Below are experts of layer 2 (counted from 0) of a mixture-of-experts language model. Rows are named up (a neuron's input weights, with its number) and show model dimensions 384-511. Each number is 500 + 40 x the weight over its row's rms, rounded and kept within 0 to 999. Numbers have three digits each.
Before each expert's rows: "mostly gets" lists some tokens that are sent to it at least half of the time. This comes from a sample of Wikipedia text that the model never trained on.

# expert 35
mostly gets: " following", " same", " due", " after", " next", " new"
up0:573458477535550467500569476393522497506496455504496480502420534479545534492473473465479479535537564504502432558541471465512509472503482473539448555557507480503479483524485527449503509455465429453566478486515523575460449538552476478473503482448426514549503583521539450604549427494516561516522530488547511485481476427518544461454551456506489455515457540510458513462555471418486545472443
up1:563505496589517523554485467558523535539575461528418451488459546527499565575498419482500495525451511568515467520489465517494498448420620560505510478523484443493440536480530417475516498507452452486537461521465441501557499532476494497539560568455469465496557454535461468532532429502484489517483501453482504509501545427446452482494491526480527595493501462484524486460523553452537520568538

# expert 36
mostly gets: " as", " for", " including", " called", " through", " like"
up0:442468446463505474494513474484546503415529485520417556545523508463572527527583454488508508484501563468482502499492489467490439477491541476510507535442506447477506513540494480484488553504492465492479469532484559479573476469474572581529538484491513539460574527496553483520540494451533544461480457501491515539538472510473561511535509410524455550525471477514516455523514529494431583503470
up1:538416493460478375494476480478498485529436525399500493538453508480535409484556507578379518446538502519481490534487502492439533445449475572527522557482519516437472503517464431490501517470518481515483435582535414539477539501512467491427521480541498491512495473491469450513480560480514540532473555506508526501505458442395495440458558511491427464528501491561438521488565483489526528474493

# expert 51
mostly gets: " more", " known", " most", " well", " Nominated", "ly"
up0:416556511512537570511480527542449521443467518579529550451509417499610468486532490410503490478501555452463464522436497531474419488473482469546552475493463531514526563479543468572473464468512490447513479575479463494462480557531502482566516443508529464498477473535511424464484510497462490567465482512524506509470437445514573619456442482508398521509449511533536496534518525504523532521503
up1:459501514446474456499540518428514492442518581555529541457473522465600519499519528456579473482516483523424461512523536534504470562547571525509463540468576533568558541536513590495448535452455501434438466499507481472489462559568465547406524525464528544452446522490489556462569557504492517520546509497536592515444579555540545523458505547499475522530412532497548546510584537471502451454492

# expert 42
mostly gets: " St.", " Henry", " Paul", " There", " M.", " William"
up0:512493497478507518504496474484564487509533543522495470386505475514508472438466499506489493417547588446482506482542453569662532485527447494462532444517485544437537512457499460525446501501493501513549515535510485518469518543525572471540452452404438502519448459510540532560461483525431451512501456555457490480486569478455464514533467531495477449508497587497541569406488488505561445521587
up1:552507543481454456445501566491419419481510510510473550559507570524532473455436532438418542554510508422584518425525514532587478496484528526467562487513521547517455499495482510532529539474504536498456456471560472525440515491518508451539448551442490508493430509517466536508468545459482550490472502505503480460480514535519450416551538436528459486498532482492489449491437485509467487502489

# expert 20
mostly gets: " each", " per", " large", " main", " every", " small"
up0:553578501476513460565470469521576488489481516512513529551448573457536477455527529555444480469565499518542434556468507500533446557564473549507542505491525489572484446523583511508560462448486494448495503495506540489495466521528472503490451473472426510547445489496468475542429560570489564559480555508521525520493476530491471580450407423470521502588537506570487531462469489401490520490489
up1:560482502500461486536513418543575479505513524470548567457537521521485510464496429519499496450473534434480553611518441490515471449504509477475491503501484480497506539524493496531482457503452463479505496467494559524496527487508431490471438567458505441461576540442538543413578412526514530482527501523518463502481392475537461478512546509466442501456564441493505473486519435510552486529475

# expert 3
mostly gets: " on", " from", " at", " after", " with", " to"
up0:461530482512443504533416553494410415542550555434515431447510557500497497490436562560507456419463445454491456497501474485531508499506512571518531470467493518498585514544497496461517573473566533506526584493511520498479500502476489489533497566499508467505510510494543528515505526516549496507464472418470621561512570431446461424469579533493464432501428512424513551530537489494508436483555
up1:446480468513496469518499498470509528465542541514520505524558475472480504521520581459512478534462490540471521489550582516560507486439558565452495532545478473458520492519512417503477521570438521483522516417424547506477517418483486462484503529375495570488513543411461450441522538490519495467574429493493512528542483478507447491481522504509484522441510526529604521436519474555473510436508

# expert 5
mostly gets: " (0)", " DF", "ib", "c", " n", "/sq"
up0:446504555519521508526484447524565500422460558506529512471426500528484506494517548533443460547463499470570476559432458540554462482488480540481490538485472477493518521413547432472443484532523454572552473483522514514532474532494508451493552520516539502477523440548478469513457457485525481478513494474480452456541456471496526501444501487432552520539508488474536556606546490527457437507531
up1:454493486454558480529522488462495508534500511456537489475516534479486456476484442452565587507502517494490463584446522493539562551445512390457482506517514503473492496491537525603434517465525502442438511472452513498538555521501516476525428466522495547548483424441476479505471581516463470511526555464596479500484496503544451493432463504514498489496509489485501561512433411499460565468480

# expert 61
mostly gets: "a.", "ers.", "es.", "y.", "s.", "ia."
up0:520491537446455474506559566450467476468471536465462552442523464485538577487444491484492490466498513502484450558543523491543477459422508487474482516488580449526477580441469502483564519457421453498544492553439569527531620594467508476496455472457492505538514543542497563478510492502503545590484550518523464543440523521531551522443529463457553516490484495548501462468523483439412510486537
up1:428578516572524525498454464539515506518549455433545498499488486520488535477447518407509516475493548458495507518418452485539549542516466496533502457401487464522536542488535523420491485558505578554455507489523487536508507487468531563481558421481513424477475458433468553536576481497497537509549510513508511465537490463506484537434493527532511490500460543520511501495507583606487428513515

# expert 28
mostly gets: "/", " G", " \"", " H", " M", " K"
up0:542503464476472426553487501526555465432456515485459519474506554510483547530524515421517442488459471492507564468480485568466548448508538482496503474441573455546446447509525517566569584519559507547476527487596519500535487504495431592516479515509516493499485576477506450516511489491451426564479439516513525470553511501498511499525551430559463549474491569496599442525497490567462508505562
up1:523512492463475464505537464521415517499485459552508480483578517492538551537519499516484497494517473508555454481497450492485545520493548512460532557576519496465414578480474477523569482480465542446487468533408541446461468631524568508408482514565551565516548526485480522516423512503477506494522558532522524503458482483498529499487488486486491555504465496446476465491542494533495480558544

# expert 63
mostly gets: " Animalia", "n", "s", "9", "qu", "u"
up0:529454496577542500497445495458519461475579523443542521495559549456509424460440488504480474453506514538449504485574514458568460534532533478451531450496444489536516489431490478473511584473513463500501452567512448486538466467461492448534507598607518569466519486500489500503508592532476421523474503488441482514519517510531556484507460485472451481523501496479477432509425368434458506504500
up1:462494450545468452503468468498448489565528498523537486482569574518482430476432480436518536450482545496517440574525461569535520455441456523543555489494506468508494517481507474500533485518521497463485443458513535448457545566428501518552463525429524457484502487482464529498537490541561462547600466495437489462535472517556487520501511526475532376537500475527501517437480541476518448510497

# expert 39
mostly gets: "\n ", " also", " \"", "qu", " un", " et"
up0:542479527458568472472489421550445485559437514506427493517471471530449510515463520525494522537505489604524553461508496491461569520545499483465459446499460488506480477466534503500492515555579572497520510536447568532442526532529474433422515519570502471493540568508545417554502541490480460405461516471485524521499478445580480533541520497469517569397464482355499488491472549470511432507530
up1:459529451467517513509535490534487517570453523517461514551574438470495519530454463503473446483589519478457529508456505554442530470485518519498535483422578490538494548522480523481562581449528506477485436529507466477528484491508527481456452468538489433421453465514522525497470411501525492525470535472528557533441486507456505461430493456528556510480473542460419477551507487471564571471420

# expert 22
mostly gets: "ius", "ier", "enc", "lin", " tick", "iro"
up0:493484522525521556568510449394496567562525481468519452442533461530430465515446509511546514473518455433487497557550477571578467539595509542543448472532511571497475510524537532481496507493488524458439527481519447513479446455503506530562442480429493451527548601493620559455521448491467506520470502516500514512555416507486475493489511460545511490505513562464523504515590520552529501495547
up1:465506496492453447494548495511494488449502525556456503511452582516521466428521550547496528575518512523509482455506513438414450485449451505480500520526524466532454564482453520482511435521459546524490530433530460462460518416497536438445476481494545472572501476495491535485517579500512425454441517559552485520512475494462472518493436555531520461526498505470554441525496382514503515507522

# expert 47
mostly gets: "The", " The", " Paul", " David", " Michael", " Henry"
up0:488521504453550560463530381488592509552514439500540443506506549477537445439459552562475479514568474524480507484482506507419405519558532488428496510518432474472470498490432453504508494471466467407444461537433471484591504523428517487561426535539451572582519446516513473510433480470488549526495500496507462494465475467526561473486500510443471434497485437498440557524501519487508527536490
up1:585550483433473506480497490501460484536446545467464519441551510543476539499443456559560527570514465477487522538548517512495561549587515489509475521473467467520492515456450417462455429457446534569492507527486381523488536567484470551485536435472496512497501486511524513511495522444471563481474462412545497578503461405594424513438486536561485514465496445474442527482515532485493501549525

# expert 50
mostly gets: "'s", "Scientific", "’s", "berg", "ka", "well"
up0:483537553479535483470448498541432504550489477507526456423497501474495503459503571562553512457549477511497596491523479495511550439501563492581461527433546448502482483492506460513557453537474533560496534464493455467536497522569492541578543463501563551481514569592514438481588452475420503474471497534526469462490487540537494497503469485524478544563513497431473537549454461462523505500520
up1:484487509502540514548441570489432497535554555495490523505451434485483505538488473473579545514510463549507417545465466488554549550543480464538542504497524428573585479504542560544517523529463493463578478458495466556494452539467451468501474479509492522474528498527524492475503508470483451523522430533543500515482517522450477465483522499538528364475492501496584592492426538541560493472473

# expert 43
mostly gets: " made", " released", " played", " found", " used", " took"
up0:580513499527504563561543523490514595537458535522429470493418577479556452553541518499490525471457449497473455531480545482476488534437532490471557530521485456463401455524572510452518501528531425490458492578512542469421521502467465560474486546477492514504505525545479462472561502554525490488514554469511572572548508551467508597458482536473507561479470461479548505468544556532469552481481
up1:516514486495470491507554459494556454475602510487409507429558446506481481527506571465512436502496522477504555441446486504500555522527531476478488504500489568563476513502496493520525500532486485499506448517545486440440585566453511472542528524514505435483397535426494490485470443520484430455419405423549529504478530509526431533439559512469446445509486510534477471529472517518542463517514

# expert 4
mostly gets: "==See", " (0)", " Votes", "};", " DF", " GK"
up0:399469494524525468573512522526373502559454505561483565521556475494483538514501523546467515442467535520574518473518420413487461484458458567516483461533478462448534498519552519499528539508501473512494442482435541475524543514520574472541483462537551512467490487532462530494494525493506492485474538503554517550495477548535531527471552538491474520527529475520556487489519514427500481486519
up1:534493544463498496416525512493465515507513499495525499490520518496463485450506539491543463513548464509468494537509489567414545453460467474491559424525513490480446565514512498415456508470489508465468478540443433563518458436508498490494513525503507559541465499523410455418553491480458570542492520527454600511480495470609497559485483526491490476529555517574505513532422555485503518558486

# expert 6
mostly gets: ";", " /", ");", " x;", "i,", " —;"
up0:454496517457554580488536516555566532539513549535532502568422510543506510559577574488468541494497481483472480549511479467423531504497461483541525471547491485409528514491526534551530449508468464453529493459539508489496540519546521509450472447532471439547509499471483501441513514442559528528545461489508501520509446606438512455533589549525472513492470472439486514450551488529503510497503
up1:464478544499514482452483495454523518540497539416496500425503545500528492506511520465460514466530520531512497613494433562520426528519481514549498475500588540488523455433556489439512545415487456531486485480551494435532504438528484486480539546466469567516494510552474528451541558483453428504528481570444469470518522477498461541498436577483465478482542478440562491530581558492469538595456

# expert 55
mostly gets: " 2016", " 2025", " 2011", " 2005", " 2010", " 2020"
up0:423440587512414424491527502520522496475551500484473429489484550537406491499517454486559459498513537493456449520453556512453571519536452441456478526554520481493509503460487610509561514515496510507525476492432539495514469435530453539520509450512582488533499540445446494446546447582484512515503510515490496503468527491507497454532513469528538474510562540497465420439454467474522448535567
up1:519539453550570407480578452546524484480442505479498432503470561523506492513529522499559551465464473407568515468440437484497482530498486523500480473425548539484468549473590474538547560474515448494514481574484516526430514463559506538502590517497514547567559518562427479516469576410479360544490530466467530490437479470501511479529509509537510542527474483504556490621510495522474494495493

# expert 54
mostly gets: " Germany", " York", " 2005", " 2020", " Charlie", " London"
up0:436509521493528477496527500508427510525502510487455489465450512532495520493522441548574497476530518542485449533539566484522531553461477481370480480475443474466564480451512436520503450499518546520510445540425534501517566476483502507488498572484490475425457433506434524507514533435514511479518453508551473482482454486461434536474496483488507538439492483491465525492564544491494527555475
up1:549548505466553578553481512500528454550507516477521476476525493439492464526449453353509467483518460512532524489495458478509547515608553505544429534491504473454564509543502517594501454519516548475523546516501504520475565585468479414486422426549448565480450536515506505581460450495531536568507542504532515415555461524550540448444471540564458495426510538470497542419459495488500541550441

# expert 11
mostly gets: "s.", ").", "\".", ".", ".\"", "es."
up0:486441426496511509529501528519475464494563500492531516436518495499551453531482554533461508547516604507548539548450438494500524517511502475533533511532471482526402476470509607475477484481543543560543471466498504539456505442526505554429503481529511463497532475505473557465459578455494538516517526509522599492528524452477457512451448514514508540544463492417453566528467549528499529467497
up1:447450529439486442483438380488468519551430429480456460510525562533521540458511469510549548540557492547485532503532496565520494447467536509457546485521524458475496504474480525554523533505527455507495490414489502537523511504507536548569466408505461527473498512503463518453484445504493476483549458503555541448471434494541472394561554457460460462509435502475433477465520441525556509487438

# expert 12
mostly gets: " a", " an", " A", "A", " one", " her"
up0:547526569541467464432499573438470543521566498484480464479481445565510450524523493502410468501543474459496472520584563556572544497478463490543486570542516404480512468462597526524419462542467563506534507533453503479479483454458483461504574418499543475528559522540478512470524578542484513516494530535511499478526486521497502522486497430530445552473560525543453431602464485534518462506496
up1:451466570570440577567531458536419470505480468534530471475581499533467491484517498527520464508462515540477517535520435544413499430510477474496418501506581444489578570468498480431477516488575490438507540480535434520510523466397441477440549430491431420549523505573541460483555472517535554513459571496514543485420499553568575527507523515590504541477520480533495448455504429468476512495548

# expert 49
mostly gets: " the", " a", "'s", " The", " his", "The"
up0:480514512510448542464554480432505545477508512501528441498557585443554555532518521523489348470570530487495455489451432525591513501451495484337489514568412442528521416562541469543493452489473477493546540513506521506490605559516549518479492542489465619561446538537440506544485556451518496501474529468497540451539567545530523540496559518514551538542485461536567515513525520481495508512474
up1:516493544527540427495449473431486444486487547440514526481541456543559479511549454399521415489539473523464493439527513475560454532617509453468452524443485471517539471434506492502501547526508551454515491460484571517495580549508544505489552537532516506566542481507469481503559458501544498521485483442517528439510511521532444541523520475460509545449534508441484476474512444506510586496497

# expert 7
mostly gets: " k", " son", " father", " (B", " daughter", " (c"
up0:517472538544485504468563423554515505546536519563494489491492480469532509473529537517476522507536522553545527419521475551431523492423494451445423466448459543544578544545424448507558580475495486504476515504471446488530486494449437554536454587534486547500507436435486471465451476462539516548491462471512500447452430433448514520437515489464476426500557500496453559517575454517537590496524
up1:557582512523475417524474478535571486543501473520507546399481463481516554461511467484490555528492529503467536481525510548461449469480513459465511527537485517467534477608472468492532522505461482522555539538505441461546459494526555569535532525570548479513431476541509507507526430534530498521540454476489583500507452526447491510467505406508545458510488474440516562488538479525524544536430

# expert 41
mostly gets: " made", " released", " became", " called", " used", " played"
up0:513541499534473465461450494471495463562440526545435491463513473514482466502525466473459464535526446435470409488437533461510527541466548421479487407456549549477483531451477511481448497568508462502455472559489520545501511475496481515512505612526481491500523452520507533533552555500550501475547468493493450528566521592500449476507541432486482466491412484477512542511515570473454465448542
up1:455464557527568438527511436478556437508537455418557538501518495477509466522556541504537459549563498446476513498489557482503527526472575496607430492521527532524549441485523571546552463537456522446514536472530610422553555515524494478571433497489569576461531495526484548500522476496467489496471551541494502567453507508482448479422468423531511481499476498462528537461534495595509530458473

# expert 48
mostly gets: " Best", " Nominated", " Albums", " 4:", " County,", "–197"
up0:472585467515536545533546506460499501494511525535458543515484451472552479443512557483475504466439507473457443507519497537456514586516587458491506475483521508531527505519500482488518476460459510451415430529455479433523480551477453464468541477537555495528506515602548519482396498544429508438485482544524450484536547508484510484466503517521483429430460552564542524479531486443563512490511
up1:564462548540485478586482441472502496560453514462478432433491551437577494475551483508486481564494477529475461528457511482508473416525512546521461486547569476549444515558513528488485487442482499396442578570511507479545463575550466519459485485581491495476522480577470460484566572541546538528512475542526572483558496522533476559459541482467502523538463524514528514504518497530539470462504

# expert 45
mostly gets: " Ban", " decision", " fact", " brother", " Tony", "or"
up0:511501508497478468493457485553510537449514556552475530507480531490436507518426499471498494501483453511578426450551493495506520412538486461473522419542464524529498523515368517436473524447469599434458537486546547474478458509445482467586479593558502539502466508563526509401518520512443506470548453524452540453528526480514420472451497522565563523447502507457488567487467537502535473562487
up1:507497487483485437506455489403520544494439600539552417498551482488520590539466497477441432530498485584529482462419476441508558463561530499540398448506544445517564524402489596560525520540531504489518501528474521497505522505420461512512460469453433448441549535523521494497532518472484476476477542606462489462481521523475520584486540525457447443541527545414523569492498509544505480503400

# expert 34
mostly gets: " \"", " '", "—", " un", " \"P", " (\""
up0:569528502478490370504496504571443539518448492503474518489461425491479541533444481554463470417479436503489486503574473517410442500550541446524513519466522578489455532506526490504542474467512541439454508503502465515469556480451501438489494513496494520495413444544500485514534470504444475463459425497493564553417564515485475471451476583523564445501444518458517533542451513480472538462467
up1:450498505554429564553479466463564571528503489517515431549462495503500485569530456508545521573553536508483577526466523503570544508400499450514506431525441429527526475467496483520483503560554481507486431554548425467568469538472536489508449470455467494531500536458427447526511415533480422432521442449584541490543427485519503472492510439520537527484455489476456514510528523519490436572482

# expert 62
mostly gets: "2", "4", "5", "1", "3", "6"
up0:449502439520533509561530589513491566574415563492481551526489411574515480524447561469463462550526430516501540479487555530543560502484482539519435497549470530489483482499559469507515479532447494480479478446509498478481453484452495555506382580545535537432493568539471553453542468456460445506477459532528515523437576464585506472477482515519456482524512531486524452505514463492407538545468
up1:565481494512446463450491554484477517451477479476544463464517565559486532500536478456546503494516506448491459475510496441630534453506557545453481516476565443560494465527543520423473533485506526525542551521494594438579470493532555524497545462451529505474478513469493501534492543498525451500499556496462541505562510492513435594521545554592476493480457447519479459533500541580476470457510

# expert 37
mostly gets: " has", " have", " for", " including", " with", " had"
up0:442602502534566479450534529540520419516550540501500492528526520492454530435516488481422469503490429534538532557449503496507626595538531495559513459492392503498516489488455503487522492473521522520528519575497550463441535487521514498517522514568569471509524503430459456533555477406494448514508549512559523550489486491473510516543525486574504467558438529384517458484559466525482467495486
up1:455603543489485514495551460502516492472494508499523475489495513473460462459418510493455505481517536480562523509542594445481523466514574548501525482453483465528493460492488466515512504535535475476465480539507536553462423530458479498536540493479459508497482427473555501594477493477543506545477527502453502459520518495500417503467498473547487453519492471479458517531509539486488457498467

# expert 57
mostly gets: "\n", " [", " FW", "[", "\n\n", " (N"
up0:619444515475535473479568548507438476452498468495492552523525506477535418460500508542438505497564553457518469545502471435475506447447531479442489460547555570504526525480503428468487510499446539565477485530494399453571521543516517536510537504509498470538484434526427464504503531449499438472505474446465574493453493519529522445524544489519535500516412487491424496458456565500502489465555
up1:461485490460552447505495429513535482518470477571558408504535517487465455462469553562488476526536557480578510506523486496449542492547564481522515434524525471496505514541507517501562538532449504408512446432463537488500439500589561461432468554496459499452497491549518540547503511491523417469477455494518458539497476561545484522463513598524509444464512470505496516489516579504554533441437

# expert 17
mostly gets: "iy", "ō", "ani", "ij", "uz", "ada"
up0:534520511533583454540476457455517489523536477477521526542481515419477533572526553590526583519493545473488483499452533507509551523483448503437529452545475499475544484471438503524564539485506521497497452556474483517517517561492486535509428479563498535542508445515539467518466516478414452497458499499591533471512463477484522517500560509485515513532470417475481509510452530484483596425529
up1:549545463551482552439671527549477428493547444428483571457469446631507572458565450573457525472528499461524484495455532481472422510538528451431449516457516564551526526519414548487552536473518476490525523518505481468527484478378491508456525506418463514531457510507553530508501504558475513510487504474549543501459515509521570466542496488534498534562471420489553449554471500518487519421532

# expert 14
mostly gets: " (born", " there", " born", " Born:", " There", " family"
up0:462513517493486448471479510507483493536503500483489461455534483514469544429460524460476525500478534589443461527525523529522570530542436503600502535546516528499456502525508559599481495502420513464581542513497454538485535472537477471511481468532571551503541514505482491545578469584462550558506457503542491402519444534541465506543543467534478472541490486557523534469456504568433523539552
up1:486485495512500435488542574516453444544505520543507500499523484414478446470479534461546494563528557468485515507481507358472486513512548493495506543535473428441422468514448436460533557475587515443518490494530538552489502566501447506560527426529470515482511529449510393447499475563492493555499476528559534436482495557494507527511434582516492494495527559472561514559441541550541553470440